python train.py --hidden_size=256 --router_logit_norm=1.0 --optimizer="muon_variant" --beta1=0.9 --max_steps=9406 --dataset="wikipedia_en"
Below are experts of layer 4 (counted from 0) of a mixture-of-experts language model. Rows are named router (the router's row for the expert), gate (a neuron's input weights, with its number), up (a neuron's input weights, with its number) and show model dimensions 64-127. Each number is 128 + 32 x the weight over its row's rms, rounded and kept within 0 to 255.
Before each expert's rows: a language model's description of what the expert responds to. This comes from a sample of Wikipedia text that the model never trained on.

# expert 11
What it handles: Numbers, names in tables
router [ 83 146 156 122 154 148 154 148 109 119 157 150 156 101  89 111 108 171 163 105  97 149 118 100 102 190 103 173  83  82 105  97 116 172 104 149 164 149 164 138 126 203 111 146 158 193 159 120  88 174  96 121 141 102 148  97  84 111 108  98 114 167 156 142]
gate0 [118  88  81 112 127 136 187 130 120 170 136 117  96  33 150 117 142 111 151 131 174 146  72 236 124 101 121 117 137 141 199 135 103 104 128  76 114 143  83  66 131 127 138  99 128 116 180 162  96 139  70 125  92 105  87 143 151 170  98 160 157 119 141 100]
up0 [102 147 134 126 106 109 156  94  91 145 134 162 101 125  95 180 136 160  93 133  86 155 120  99 152 121 146 115 131 180 145 150 130 132 103 189 228 132 171 175 175 122 113  60 173 137 140 116 124 170 137 174 157 126 144 178 122 129 123 151 117 150 138 161]
gate1 [155  80 139 176 138 153 125 166 107 122 155 128 124 135 113 111 123 121 122 135 172 177  98  86 125 105 141  73 195 100 204 169 165 119 133 168 123 125 111 147 169  62 130 151 146 116 111 157 143 159 138 126 109 125 127 147 126 110 187 109  95  95 118 133]
up1 [151 119 153 122 188 133 115 164 114 139 108 137 160 142 128  71 157 113 142 135 142  89 133 141 130  91 151 135 116 127  92 146 132 143  94 113 136 104 107 104 151  71 127 140 137 173 147 126 126 152 129 112 155 173 162  94 146  77  92 163 197 141 154 116]
gate2 [164 151 136 167 112 131  86 136 139 128 157 129 119  98 110 174 108 112 147 174 152 110 130 160 154 146 144 124 194 159  67  97 106 142 167 145  96 144 133  78 158 140 137  78 141 134 125 123 172 145 117 104 130 141 128 145 170 140 134  86 105 115 145 151]
up2 [124 115 112  67 169 132  64 100 137 201 112 140 114  90 101 194 119 126 142 131 104 155 170 181  90  74  98 153  87 130 170 164 123 126 112 172 129 163 136 115 178 110 140 154 223 120  99 114 172 130 137 155 137 111 155 112 128  90 163 116 145 139 129 169]
gate3 [135  84 102 102  98 161  78 142  94 140 134  96 158 103 155 113 134  80 132 107 123 114 159 114 135 150 149 124 107 120 122 128 100 129 128 144 103 175  57  99  81 121 133 116 147 129  52 122 142 105 168 118 121 181 187 161  97 111 118 195 158  72 149 148]
up3 [ 85  95 192 167 122 162 107 138 164  98 139 149 105 170 162 149 124 126  71 156 154  59 132 103  84 127 155 112 196 192  98  27 146 155 143 159  81 131 119 101  92  77 155 117 116  38 196 135 130 140  89 113 135 131 149 148 123 197 147 147 135 148 148  83]
gate4 [115 156  96 146 164 142 119 154  94  93 135 171 107 153 174 158 181 102 105 176 144 143 143 126 148 107 157 112 166 169 140 160 158 159 182  96  98 180  64 133 166 113 159 115 119 165 117  84 148 102  84 135 118 101 119 154 186 227 133 187 135  86 104 159]
up4 [112 108  90 139 169 133 171 175 111  63  89 141 157  93  84 120 150 125 100 143  91 150 139 145  97 130 137 157 148 102 125 121 131 133 134 128 109 140 124  91 155  90 107 171 173 137 177 131 191 138 114 146 171 128 126 114 133 131  96 146  88 101  60 151]
gate5 [104 145  88 112 139 169 133  24  87 145 157  86 160 114 146 183 101  49 107 184 127 119 111 118 131 108 150  56 176 180 168 111 128 124 163 125 110 158  98 114 148 154 195  77 102 156  69 138 162 129 125 163 118 136 126 138 154 123 135 157  76  92  77 137]
up5 [127 155  72 108  85 188 145 121 131 104 127 157 131  99 119 151 138  81 117 118 105 152 155 174 124 145 105 207 114  92 102 126 108 118  82 130 213 108 147 161 137 147 141 159 159 150 183 105 132 146 172 166 119 123 149 128 166 142 136 158 144 171 124  89]
gate6 [162 115  44 158 128 150  96 108 197 127 139 156 177 141 136 160 154  89 143 208 175 117 121 163 170 137 158 131 169 178  68 176 173  54 103 125 130 132  92  93 107  99 154 186 137 129  88 149 189  98 160 154 114 121 137 131  93 138 136 112 113 141 132 120]
up6 [188 133 152 126 118 118 117 105 125 156 142 195 179 107 154  92 168 115 164 168 159 121 130 119 150 163 105 147 102 130  79  91 109 126 126  92 152 153 110  64 124 115 131 230 106 170 137 104  89 133  97 139 129 122 114 193 109 151 136 151 128 158 102 120]
gate7 [111 136  83 145  90 115  63 115 109 160 115 115 113 111 102 176 121 104 152 166 109  93 107  89 179 182 116 101 135 137 108  72 101 106  70  81 162 155  95 102 111 141  85 133 120  72  94 151 194 132 159 168  95 135  99 174 142 157  92 113 137 116 100  96]
up7 [136 158 102 169  62 125 175 170 122 144  33 129 104 177 155  92 142 113 137 115  88 121 131 104 197 158 147 110  94 139 152 137 143 131 140 142  87 186  70 162 116 155 148 151 152 102 166 126  79 126 198 150  84  83 154 108  95  72 148  81 116 154 134 149]
gate8 [150 127 101 158 135 102 103  79  87 154 131 166  90 142 125 127 181  54 112 119  86 125 130 139 131  42 100  98 145 126 148 134 109  56 128  63 129  57  85 130 132 114 112 115 135 134 114  64 119 138  83  88  91 133 197 128 128 122  87 117 160  69 172  96]
up8 [133 129 124 101  62 122 129 149 137  82  53 140 127  95 132 101 129 198 147 174 140 124 110 100 106 172 151 122  77 137 156 113 110 100 121 141 200 147  98  78  96 200 186  87  77  81 133 156 118 152 140 194 182 110 138 162 142 113 105  92 147 177 107 141]
gate9 [123 155 154 193 149 116  94 187 117 138 109 147 127  71  97 143  95 120 141  97 116 125 112 126  98 106 118 146 190 155 198 100 135  78  90 134  88 118 137 110 106 127 125 123  96 111 173  42 151 117  86 115  84  70  94 145 148 147  49 130 143 131  81 158]
up9 [ 94 210 154 185 143 116 153 158 129 147  96 125 144 143 178 121  85  69 133 167 128 151 160 164 105 145 164 119 136 150 174 106 175 172 140 116 203 128 104 122 138 111 136 159 140 136 127  96  98 117 157 141 157 154 146 105 124 109 170 133  72 137 110 127]
gate10 [137  87 113 205 120 220  82  86  98 111  99 153 136 137  91 147  92  97 143 178 151 133 118 111  91  65 123 138 131 125 168 152 128 139 106  87 152 158 150 164 136  93 148 110 158 161 160  77 115 116 145  59  48 109  97 160 124 184 106 135 106  88 137 129]
up10 [150 134 110 132  83 107 123 150 134 132 135 137  99 139 136 113 120 131  82  92 145  86 180 119 172 154 143 159  93 137 150 104 159 165 167  68 146  96 147  76 133 140 156  94 143 156 118 132  88 142 105 152 118 126  69 163 112 148 133 123 103 169  72 113]
gate11 [215  69  99 169 111  70 109 149  98 140 108 161 155 129 146 145 129 170 120 153 163 123 158 151 128  89 204 164 120 160 131 154 133 186 152 139  99 168 120 135 109 194 123 140 151 100 171  95 163 155 134 148 130  93  87 193 103 107 121 148 165 115 106 129]
up11 [146 141 121 188 117 158 116  83  66  98 109 105 132 168 104 118 139 111 123 150 126 162 186 167 140 109 123 154 120 150  76 218  77 174 153 116 120 142 105 160 142 156  97  84 111 167 128  95 156  77 124  96 159 116  74 109 129 131 150  82 166 141  76 190]
gate12 [ 88  87 155 159  45 197 124  72 108 126 117 139 138 193 160  96 120 127 149 126 136 154 128 137 132  97 178 183 141 196 112 102 153 100 194 119  83 144 105 134 155 126 138  83 163 140 132 112 154 134 115  91 124 155  78 131  90 116 121 114 135  88  65  97]
up12 [129 180 150 115 171 143 110  75 157  81 127 153 115 157 153  81 141 167 126 145 124 159 107 109  53 161 110  71 174  92 114 104  98  88 100 112 172 171 202  49 152 132 103 163 156 136 177 125 105  98 163 125  89 140 131 154 118 141 108 118 101 134 101 147]

# expert 13
What it handles: Mixed table fillers
router [104 135 163  94 146 154 158 166 134 106 168 155 169  90 108 127 101 147 189 120 119 155 107  87  93 184 102 168  75 104  82  81 103 170 137 185 159 136 161 121 116 171 108 140 173 177 161 119  66 166 135 103 150  93 158  96  75  90  93  84  91 195 141 148]
gate0 [123 103 125 109 146 112 147 113 168  76  42  70 118  84 143 103 118  65 134 112 178 104 120 102  97  82 196 135  71 114 152 165 167 131 100 142  96 185  90 145 158 149 142 100 129 151  87 139 132 155 158 149  67 116 130 182 107  89  82 154 151 150 104  99]
up0 [134 188 127 112 151  82 142  99 157 169 126 145 100 134 156  89 121 146 111 148 144 171 111  87 132 105 116 124 117 145  91 145  53  68 148 140 132 140 145  91 101 163 104 182  97 134 123  87 165 107 158 135  76 111 160 122  83 136 145 155 129 151 136 120]
gate1 [133 159 112  83 103 156 107  78  96 131 164 111  86 128 121 198 171  88 154 140 102  45 101 118 166 129 117  95 153 149 114 146 158 154 162 118 122 135 118 102 132 125  96 138 119 129 104 121  96 111  87 150 105 127 165 140 209 171 123 101 125 107  91 118]
up1 [141  97 121 128  73 162 126 159 137 160 107  91 169 193 155 157 174 137 134 191  70  70 119 153 150 107 137  92 118 123 132 154 135  88 131 142 155 136 181 141 123  98 164 213 163  92  99 189 166 154 127 154 134 102 162 150 157 116 179 156 170 123 156  98]
gate2 [165 111  94 100  95  80 156 182 107 102 128 104 202 165 141 129 131 140 103 158 115  72  81  50 104 160 167 112 134 188 146 117 105  37 146 126 117  98  81 178 148 139 133 156 168 127  75 138 121 120  85 155 140 141 192 140 146 134 168 170 164  73 118  89]
up2 [126 132  57 132 124 159  93 182 136 108 207 144 114 131 134 125 110 114 160 133  73 136 152 109  91  90  89 142 118 130 157 164 137 149 104 134 145 118 177  91 140 156  89 167 137 118  96 151 110 137 119 143 145 115 122 182 133 100 124 100  79 153 164 143]
gate3 [104  64 136 141 121  97 100 101 156 150  93 117 106  78 118 128 119 129 162 173 136 134  97 153 150 158 113 124 105 137 185 136  75 128 128  81 108 138  41 178 144 132 128 164 173  71 124 112 194 134 107 135  91 102 133 144  38 151 131 115  97  76 102 148]
up3 [137 136 108 186 110 136  56 100 128 152  73 142 165 115 154 198  80 169  96  99 151 197  78 110 106  85 111 194 119 122 114 126 162 143 104 113 121 161 129 137  89  96 120 128 123 178 138 149 128 163 181  94 156  82 154 161 144  89 175 149 142 101 115  88]
gate4 [ 90 114  84 148  95 121 118  89 154 186 114 158 119 118 132 120 124  76 144 126 111 179 140 108 107 161 128 114 154 123 140 127 111 136 155  95 142 113  84  46 131 109 118 153 143 147 131 172 165 102 153 116 110 145  81 121 161 201 125 165 137  87 124 118]
up4 [ 94 120 153 138 181 155  84  94 184 107 117  88 128 146 124 126 101 135 150 123 134 113 110 161 148  48 148 123  99 174 122  54 134  53 114  46  89 116 139 134 184  54 104 184 144 137 106 130 134 124 119 125  95 143 156 148 104 149  85 118  80 130 102 118]
gate5 [154 111  52 145 101 148 109 100 120 116 169 179 180 200 186 104 120 128 152 135  83  70 103 136 123 117 137 144 174 123 182 155 144 100 111 153 130 101 125  78 154  63 144 176 110 182 103 165  78  76 125 149 128 167 133 147 220 193 173 116 173  58 168 125]
up5 [183 125  65 130 186 176 115 174  93 150 158 214 139 142 108 143  72 186  84 114 128 144 141  83 142  87 146 129 169 145  98 192 168 130  71 254  99 155 139 103 137 153 164 132 151 123 147 196 139 102 169 123 151 140 129 154 114  77 160 138 143  90 102  88]
gate6 [215 139 129 171 127 176  86 117 144 158 137  64  67 159 132 117 121 124 149 169 128  99 138 145 119 165 148 119 109 128 159 129 140 159 100 104 169 125  29 146 106 179 176 123 143 143 167  85  91 180 100 136 115 149  69 173 201 161 133 118 120 123 146 107]
up6 [192 187 138 145 148 127 186 162  96 208 129 106 153 182 154 132 155 147  98  88  82  89 169 129 105 140 150 136 124  73 154 177 155  78 139  80 122 144 128 122  89  88 142 146 140 126 117 126 155 141 160 166  88 173 133 140 168  87 166 162 104 118 145 197]
gate7 [146 176 132 135 100 135 117  95 125 150 171 159 122 132 155 109  78  97 175 118 164  93 124 155 139 105 130 135 141 140 148 137 138 120  81 114 139 128 104 124  95  80 154 132  89 149 120 139 156 111 126 165 122 176 103 139 139 174 113 109 148  98  64 210]
up7 [147 149 147 113 118 121 175 143 109 128 108 117  67 113 127 200 149  87 140 157 151 181 110 105 104 122 155 146 172 107 212  84  90 113 140 118 127 191 142 149 134 101 148 113  64 160 104 181 143 178 107 116 162 100 200 106 138 110 132 178 117  97 111 117]
gate8 [118 158  84  94 127 108 151 116 124 124 108 125 135  93 162  86 104 125 161 201  90 158  95 102 123  90  96 171 219 132 132 182 126 150 108 134 106 104 106 157 120  79 196 101 153 143 161 136 114 122 142 132  89 126 163 177 189 120 133 114 184 117 118 166]
up8 [ 76 113 106  90 162  74 104 148 147 133 126  70 110 126 104 153 175  79 170 135 109 160 163 122 151 112 105 129 173 147 137 123  61 135 158  70  85  71 139 107  77 148 111  81 154 138 103 100 110 121 120 115 100 123  76 151 125 144 112 153 165  98 107 136]
gate9 [146 104 106 131 112  95 107 183 124 208 135 103  92 125 113 121 168 123 154 125  84 102 109 185 110 145 145 151 124 179 163  45  99 115  79 167  76 173  89 111 131 126 107 107 104 102 153 133 143 183 166  79  78 137 128 115 100 124 126 173 130  91 120 167]
up9 [ 64 142 133 113 169 139 108 106 119  61  90 182 113 170 131 158 132 186 181 188  99 124 123 112 110 127 159 124 127 115 103 142  95 105 181 125 129 136 136 131 128  89 132 134 130 153 190 133 111 108 127 108 110 109 128 143 102 110 145 132  89 141 122 128]
gate10 [160  84  77 176 128 124 165 123 115 150  74  83 180 131 168 146  93  81 160 103 169 105 156 130 146 141 157  72 152 145 172 135 137 142 108 107 123 156 148 143 104 112 144 137  62 124 126 121  75  28  90 140  73 134 143 157  81 166  87 117 148 127 107 170]
up10 [ 61 124 106 133  96 155 122 155 176 175 150 166 112 157 164 133 172 127 134 125 140 131 102 117  69 113  85 156 165 147 171  98  84 153  86 159  90 100 152 139  90 151  84 126 148 143 124  65 120 133 107 144 105 106 154 144 117 156 124  57 141 116 131 111]
gate11 [138  65 116 103 127 162 132 134 127 158  82 128 143 120 140 165 188 103 132 103 164 125 135 173 178 114 112 115 142 109 161 106 136  95 181 138 108 121  65 146 137 102 142 116 145 130 115 106 150 156 110 108 100 152  81 185 120 168 120 130 110 141  74 152]
up11 [124 158 185 145  93 114 141 150  88 132 177 161  80  69 117 143 147 135 108 130 128 183 138  73 138  83 146 111 130  84  96 124 175 141  49  92 102  51 116 117 148 153 100 101  95 167 120 126 132 107  91 170 154 121 155 153 140 118 124 131 187 128 136 111]
gate12 [ 72 155 159  76 149 127 144  83 136 156 146 153 121 166 201 144 193  93 121 171  99 136 113 152 182 142 139 127  79 103 138 121 138 114 122 192 151 121 111 123 132 132 199 136  85 121  91 154 164  82  98 132  62 157 186 179 115 153 111 126 205  65  79  91]
up12 [133 131 134 149 152 102 143  93 162 103 115 104  85 104 123 114 149 188 142 150 141 103 155 110 135 183  97 130 116 165 117 146 179  87 138  83 118 127 121 109 141 138  83 157 107  91 113 189 132  86 136 102  90 108 165 175 123 163 105 116 163 132  91 170]

# expert 9
What it handles: Institutional name word pieces
router [113 133 167 187 138 105 174 186 136  56 153 102 157  93  82  80  61 162 148 137  46 161 126 130 161 126 168 128 127 244  90 174  91 161 108 131 103 119 129 163 105 170 165  96 152 133  79 134 100 177 155 144 160 103 185 126 106  86  83 114 105 151  58 123]
gate0 [213 193 131 116 130 155 167 131 117  89 130  78 118 125  83 170  69 151 105  97 166 101 117 107 157 104 172 122  77 145 137 142 114 129 141 132 129 105 158 127 136 110 160 142  71  93  93 135 129 149 139 148 139 157 137 107 179 130 133 124 139 104 117  69]
up0 [136 131 102 154 112  34 162  88 145 137 164 198 105  91 185 170 167 110 105  96 151  68 148  96 124 158  92 136 112  46 151 129 113 144  86  96 182 115 156 115 161 139 116 118 140 139 189 131 172 143  86 114 130 178 132 139 131 104 157 120 111 106 146  82]
gate1 [144 114  98 163  98 117 121 156 128 123 119 115 147  93 111  87 153 147 131  75 140 146 198 183 171  90  97  96 117 178 205 177 131 128 131 111 132 140 183 123 121  96 109 138 121  75 122 125 147 107 147 106 123 163  92 123 154 109 162  63 144  51 119 151]
up1 [154  88 115 106 211 112 183  79 120 124 138 144  90 120 176 200 140 136 201 148 170 126 166 106  72 144  90 106 130 109 134 125 192 148 156 164 103 205  90 102 202 156 123 106 172 102  89 150 144 131 129 150  93 133 133 129 169  68 152 142 179  70 115  99]
gate2 [100 122 127 171  83 138 101 114 118 142 149  91 161 125 187 154  97 140 130 127 124 136 130 122  69  97 138  88 167 197 118 175 117  91 111  73  89  97  71  83 118 129 169  97 178 116 104 128 108 127 143  89 115 134 117 148  63  95 157 126  95  97 161 170]
up2 [180 114 112 109 115 124  79  86  90 129 133 143  79 174 177 128 145 147 148 131 117 144  31 157 121 182 174  69 113 111 107 117 113 163 135 167 144 164 105  97 141  86 114 137 110 121 153 172 103 136 166 124  98  52 137 193 115 144 169 115 208 122 140  71]
gate3 [134 134 159 122 178 118  98 105  75 116  82 119 135  86 101 161 130 114 105 119 195 133 149 168 111  72 201  92 130 134 135 149 120 116 122 127 167 125 136 103 142  78 167 176  92 109  93 112 100 157 117 156  92 103 162 134 142 142 101  99 120 174 115 161]
up3 [108 116  93  91 149 113 127 169 122 199 138 140 149  62 180 151 163 132 124 102 146  46 108 173  74 126 159 132 177 143  89 105 100 156  37 152 124 135 201 110 132 156  98 197  98 170  96 144 165 151 149 172 148 151  76 122 132  80 102 123 129 132 135 137]
gate4 [ 97 172 112  95  61 114 108  89 165  88 125 139  68 187 137 151 116 166  94 173 112 192 154 102 120 128  56 101 119 180 196 146 135 117 133  93 120 133  89 156 145 201 141 115 148 135 128 118 141 107 162 142  66 109 176 132 152  87  76 166 176  99  92 115]
up4 [158 142 127 157 153 149 149 119 197 105 198 118 103  74 121  98 155 157 162 111 159 170 155 158 128 153 128 150 167  64 116 136 122 124 106 208 127 103 124  77  96 163 132 161  99 135  93 139  97 106 134 124 145 130 110 114 160  93 140  64 154 100  90  83]
gate5 [175 117 170 171 104 102 164 153  82 190  87 102 124 149 115 144  71 138 106 152 152 156 129 138 128  54 150 124 160 210 116 160 136 127 116 107 141 138 141 164 151 115 133  96 106 119  99  98  69 140 155 123  80 166 148 120  87 145 126 140 151 103 118 107]
up5 [144  91 115 162  97 170 116 177 124 155 102 162 145 124 128 137 170 141 119 117  47 147 123 130  93 131 133  59  89 116 161  40 119 165 199  88 141 123  90 163  59 181 168 101 117 123 185 123 136 143 115 150 130 135 113 105 119 102 123 169 110 174 113  78]
gate6 [115 141 127 163 100 153 112 102 160 124 129 138 171 106 104 104 105 145 110 138 140 128 189  65 107 116 150  67 121 161 104 161 121 107 139 106 162  93 108 114 165 177 131 134 106 154 129 152 132 132 174 156 130 192 106 134 116 143  93 133 173 165 111 124]
up6 [ 93 154 139 165 181 195 136 117 107  82 143 147 160  73 155 137  83 154  84 156 157 116 115  79 101 123 152 144 151 170 146 104 176 136 169 142 163 160 121 177 128 124 147 129  86  55 154 133 119 128 164 141 138 152 173 186 181 128 103  86 176 144  88 177]
gate7 [145 155  78 140  89 141 174 164 105  97 114 121 164 155 128 198 141 150 127 131 156 139 101 108 148 127 161 141 111 115 124  66 103 121 107  75  90 115 105  90  87 169 182 137  86 116 139  89 171  86 114 170 132 113 154  82 133 120 141 128 144 116  99 139]
up7 [140 125 155 137 124 121  69  47 153 209  85  91 139 159 103 112 102 163 156  54 105 119 186 166 119 152 129 106 105 108 163 143 127 132  84 142 188  80  83 141  87 121  74 146 145 122 130 148 181 152 129 126 154 104 173 104 167 137 143  66 154 131  79 150]
gate8 [115 142 174 173 150 115 146 126 127 136 145 194 155 128 138 141 176 162 187 109  71  75 174 101 134  91 153 135 131 165 127  73 110 140  76 104 101 157  81 183 149 155 129 117 119 153 114 159 145 107 183  90 134 103 119 150 155 123 123 101 156 106 152  93]
up8 [114 188 133  93 104 182 111 150 167 123 125 147 119  41 135  71 133 129  67 139 140 153 107 113  65 129 141  31 138 111 125 156 112 199 124 165  73 128 106  79 104  99  97 171  79  72 149 158 105 104  93 103 137 140 119 151 129 139 130 154 141 136 137  95]
gate9 [148 128 111  78  61 102 119 136 142  45 139 142 138 137 122  71 112 121 178 151 130 148 172 145 143 174 138  74 164 148 117 130 148 137 157  89  77 125 143  85  85 154 118 165  97  79 102 163 141 125 176 120 156  76 140 141 160 118  92 135  77 116 118 117]
up9 [118 153 142 107  39 104 121 115 136 136 162 140 100  85 104 118 160 105 123 149 130 132 158 131 147 166 199  87 175 139 126  93 135 121 139 121 137 144 176  59  87 110 135 147 127 152 170 108  99 104  96  69 166  61 121 101 152 114 161 161 196 137 141 139]
gate10 [127 126 126 131 167 116 104 148 111 109 127 160 100 111 183  77 194 152 110 142 130 166  96 161 138 106 194 196 154 168  72 119 159 216 139 105  86 150 127 100 149 135 127  82 137  56 144 138 191 145 170 149  86 181 158 137 171 128  98 162 117 125  89 137]
up10 [ 95 157 149 123 136  95 100 156 145 108 109  91  78 100 135 149 139 122  92 137 174 126 177 123 118 138 137 111 125  83 122 119 147  98 196 101  93 107 160 109 125  91 125  91  91 144 128 114 190 147 169 107 150  85 146  99  93 126  87  73 205  59  73 110]
gate11 [167  85 119  94 174 119 130 138 132 132  85 159 159  86 100 111 128 124 100 154 147 110 211 154 135  81 119 147 143 124 107 124 151  99 152 123 117 108 120 110  75 104 178 195 136  99 118 107 123 115 159 119 108 100 183 204 107 160 156 158 143 156 158 135]
up11 [108  85 124 104 142 144 130 157 111  89 113 134 137 114 165 116 126 118 159 123 124 213 102 211 122 113 146 106 165 110 167 115 171 147 142 128 116  93  94 116 107 148 130 127 129 127 215 140  45 111 141 124 180 185 127  95 124  94 139 155 116  87 166 146]
gate12 [ 95 117 156 148 190 132 160 124 137 114 147  95 108 176  99 116  66 129 154 133 166 143 136 170 130  95 190 122 103 140  90 155  86 104 143  99 103 131 157 199 157 116 119 174  79 130 159 156 103 122 125 143 169 128 145 129 145  98 143 191 155  77 165 185]
up12 [146 104 188 197 124 157 164 133 127  86  80 178 128 142  91 175 158 101 128 117 134  82 140 127 146 135  86 148 128 159 158 104 134 114 186 108 121  64 168 129  45 169 178 176 108 139 112 107  62 171 147  98 115 164 188 115  98 185 108 152 165 161 127 166]

# expert 47
What it handles: Mid-word fragments
router [108 177 170 124 119  89 120 123 141 127  79  99 151 103 166 108 106 132 101  97 132  96 135 168 139 130 103 155 145 183 104 101 140 101  93 165 146 185 175 151 122 150  55  99 183 207 160 138 183 116 125 101 143 108  74  99 187  99 105 142 113 104 157 113]
gate0 [110  82 100 143 146  78 146 155 146 124 181  73 119 208 158  82 156  94 106 136  62 100 114 167  95  94 143 163 111 117 138 118 107 137 101 118 140 151 146 129 167 135 160 141 137 160  97  91  49 152 147 138 180 146  89 122 195 100 163 151  97 102 134 157]
up0 [ 96 105 120 165 142  62 170 159 103 119 106 172 108  85 180 117 118 187 159 128 107 115 138  80 140  93 175 121  62 115 158 140  96  92 135 156 118 156  82 170  87  40 115 154 110 128 137 110 114 153 118 152 166 111  81 117 159 133  81 121 143 113 122 103]
gate1 [154 132 132 134 134 111 141 148  76 179 115 156 105  99  81 116 117 143  98 132 105 152 123 128 151 124  81 141 185 167 130  82  71 144  92  23 106 124 118 125 136  93 163  97 138 176  87 159 193  75 161  63  76 130 124  68 173  96 119 118 164 136 158 122]
up1 [165 160 159 153 110 127 166 172 103 178 132 123  89 153 163 186 184 106 209  79 119 166 140 143  95 119 105 140 126  97 131 138 118 114 171 163 186  68 126 148 128 124 110 155 184  99  90 123 138 147 146 123 122 108 154 153 124 104 146 117  80 112 144  99]
gate2 [120 115 130 155 133 104 131 111 197 118  89  96 112 120 136 115 178 112 119  99 132 134  75 116 157 104 115 106 126 102 102 128 119 170 145  99  99 207  73 153 175 171 112  81 163 187 137 127 156 107 146 193 151 141 173 133 207 150 145 172 157  87 133 189]
up2 [172 127 151 176 100 170 153 117 151 125 109 158 102 121  72  70 175 142  71 132 148 145 165 107 160 176  79 143 186  73 155  82 175 134 130 100 144 153 172 143 155 160  92 101 150 174 139 131 148 114 101 125 154  88 114 150 138 157 105 111  72  85 148 128]
gate3 [153 120 189 176 115 127 161 132  76 118 117 133 145 161 102 158 169 111 158 106 120 174 177  82 139  77 120 130 152 149 121  99 120 140 106 120 110 131 112  95  87 149 117  72 140 153 158 142 143 118 183 127 158 107 104 152 129 156 116 133 175  71 151 104]
up3 [155 127  95  97 163 163 115 158 181 152 170 164 153 131 130  90 141 170 121 175 178 164 142 110 165  65 121 136 112 125 147 100  72 103 168 113 113  89 111  95 151 114 125 123 135  89 120 115  50 141 109 169 147 176  63 149 103 111 154 149  92 107 183 152]
gate4 [141 188 154 118 116 170  92 117 139 106  58 180 108 154  61 171 141 111  88  64 165 144 137 161 150 103 169 145 194 200  87 136 114 122  94 112 125  72 151 130 146 161 139 204 171 132 139 104  94  91  93 136  93 131 100 131 117 151 112 159 145 120  95 142]
up4 [157  82  98 127 123 182 129 147 135 119 108 109  99 156  84 112 123 167 176 146 111  53 188  74  67 164 128 138 104  63 106 133 166 157 119 162 121 139 114 118 132 140 179 181  92 142 128 173 109 102  95  95 137 121 176 103  96 147 120 140 106 145 102 127]
gate5 [163 124 128  92 138 203 162  86 122 184 108  73 179 123 154 144  79 158 166 142 125  97 141 160 187 158  94 130 159 131 119 116 140  75 132 131  99 189  78 157 137  50 110 141 128 147 127  98 128 149 163 143 146 104 143  65 129 156 121  85  71  65 113 148]
up5 [131 103 175 161  94 169 206 130 120  78 133  69 148 129 120 167 111 137 181 111 112 162  96 105  85 174 164 132 114 112 120 154  83 146 162 122 179  78  64 141  67 144 131 130  82  71 101  93 123 157  80 102  92 109  33 178 194 118  82 130 126 156  99 163]
gate6 [182 110 141 133 125  84 120 147  82 121 108 147 159 175  87 131  77 126 140 139 173 143 123 158 122 127 174 106 115 146 115 139 121 120 104 128 111 132  67 145 141 128  84 120 150 132 127 133 131  90 160 142  88 138 136 158 111  77 112  68 116 104 129 155]
up6 [ 85 134 135 110 137 102  75 201 103 123 160  82 131 179 148 114 157  87  80 161  92 101  95 169 138 161  69 156 108 185 155 148 118  55  80  91  98  84 132  86 131 178 119 125 126  96 123  92 143 158 144 168 134 158 149 180 126 119 153 185 149 173 130 173]
gate7 [161 129 123 122  88 141  49 146 138 126 116 179 195  92  50  33 168 127 125 138 118 209 100 146 170 126 163 144 120 133  90 110 146 141  64  83 147 104 147  99 160 122 147 156 146 107 117 124  90 129 109  98  87 104 137 157 123  87 147 173 150 115 138 180]
up7 [162  86 153  96 143 134 131  82 124 159 144 138 119 154  79 124 118 185 113  94 167 104 126 117 154 156 162 177 119 115 154 135 153 145 168 124  88 194 122 158 141 145 138  84  82 120 130 157 129  85 127 130 136 115 206  76 174 151 102 136 107 170 117 105]
gate8 [103 123 103 124 140  84 127 137 146 138 101 103 118 109 162 142 142 119 164  78  93 159 141 118 141 124 147 143 207 150 170 164  76 112  80 130 155 127 119 127 125 180 143 153  91 120 133 127  76 172 179 168 141  99 161 129 140 129 130 118 134 132 148 121]
up8 [167 107 127 192 121 174 130 135 161 127 111 126 126 169 163 137 134 148 104 119 167 141 137 119 120 161 113  38 191  62 109 142 202 124 178 128 146 108 163 172 163 132 134 141 104 107 120 108 106 100 118 148 121 111 198 133 139 101  89  95 106  75 124 170]
gate9 [124 142  59 147 118 138  98  61 110  92  86 123  98 121 151 134 140 110  81 141 124 182 138 124 137 129 120 158 123 151 168 140 135  48 135 116 166 108 108  98 127 179 142 116 104 127 146  73 127  65 147 107 114 142 156 178 131  93  81 141 159  99 119 121]
up9 [159 134 125 170 166 126 186  98 111 134 134 100 169 176 204 134 152 103 105 123  89 125 112 110 132  66 128  24  88 114  86 154 116 121 151 127 145 112 194 160 144 146 133 123 169 161 142 186  97 170  57 121 180 143 106 166 108 134 126  86  85  74 135 135]
gate10 [142 133 156  87 121 125 101 149 139  86 123 113  68  68 117  95 104 134 158 106 149 124 132 181 170 128 128 158 166 130 185  85 176  89 159 102  68 168  73  94 140 171  55 148 136 170  88 111 166 134 130 120 120 103 122  86 181 113 106 124 112  96 138 169]
up10 [158 138 125  80 141 137 147 135  74 141 100 111 122 126 122 162 145 131  77 124 197 139 117  76 115  95 129 169 131  77 178 151 141  76  79  97 113 111  92 117 152 111 133 117 150 167 140 175 108 121 178 142 120 189 119 145  95 157 137 127 161 157  68 100]
gate11 [128  98 120 148  88 141 138 120  77  66 109 131 140 114 105 127  67 110  31 147 128 121 124  43  88  64 138  99 182 112 179 153 103  61 117 160 137 191 156 122 135 110 140 123 125 187 102 106 182 153 168 121 172 129 124 111 108 234 110 149 126 136 118  92]
up11 [ 71 153 204  76 152 123 167 122 160 123 106 163 152 168 160 134 178 144 117  99 203  53 115 155 119 158 157 182 122 129  90 129 103  61 123  82 160 169 100 123 115 135 181 144 143 131 112 154 187  52  98 146 137 107 103 119  90 106 139 132 151  84 105 123]
gate12 [ 99 101 156 123 116  95 159 155 152 173  77 104 165 107 100 143 138  59 120  78 117 165 155 124 148 149 181 106 138 160 109 138 154 159 120 111  72  90  94 114 142 149  43 108 159 161 105 121 111 103 132 126 183 152  95 116 145 124 178 142 152 122 160 117]
up12 [ 79 165  88 117 118  55  99 119 147 138 148 117 108 170 152 136 121 112 105 132 104 137 162 154 113 154  64 103 131 113 183 159 101 169 117  89 115 150 112 107 157  77 128 117 105 108 167 170 105 151 106 149 128 101 162  88  83 119 137 181 133 143 137 185]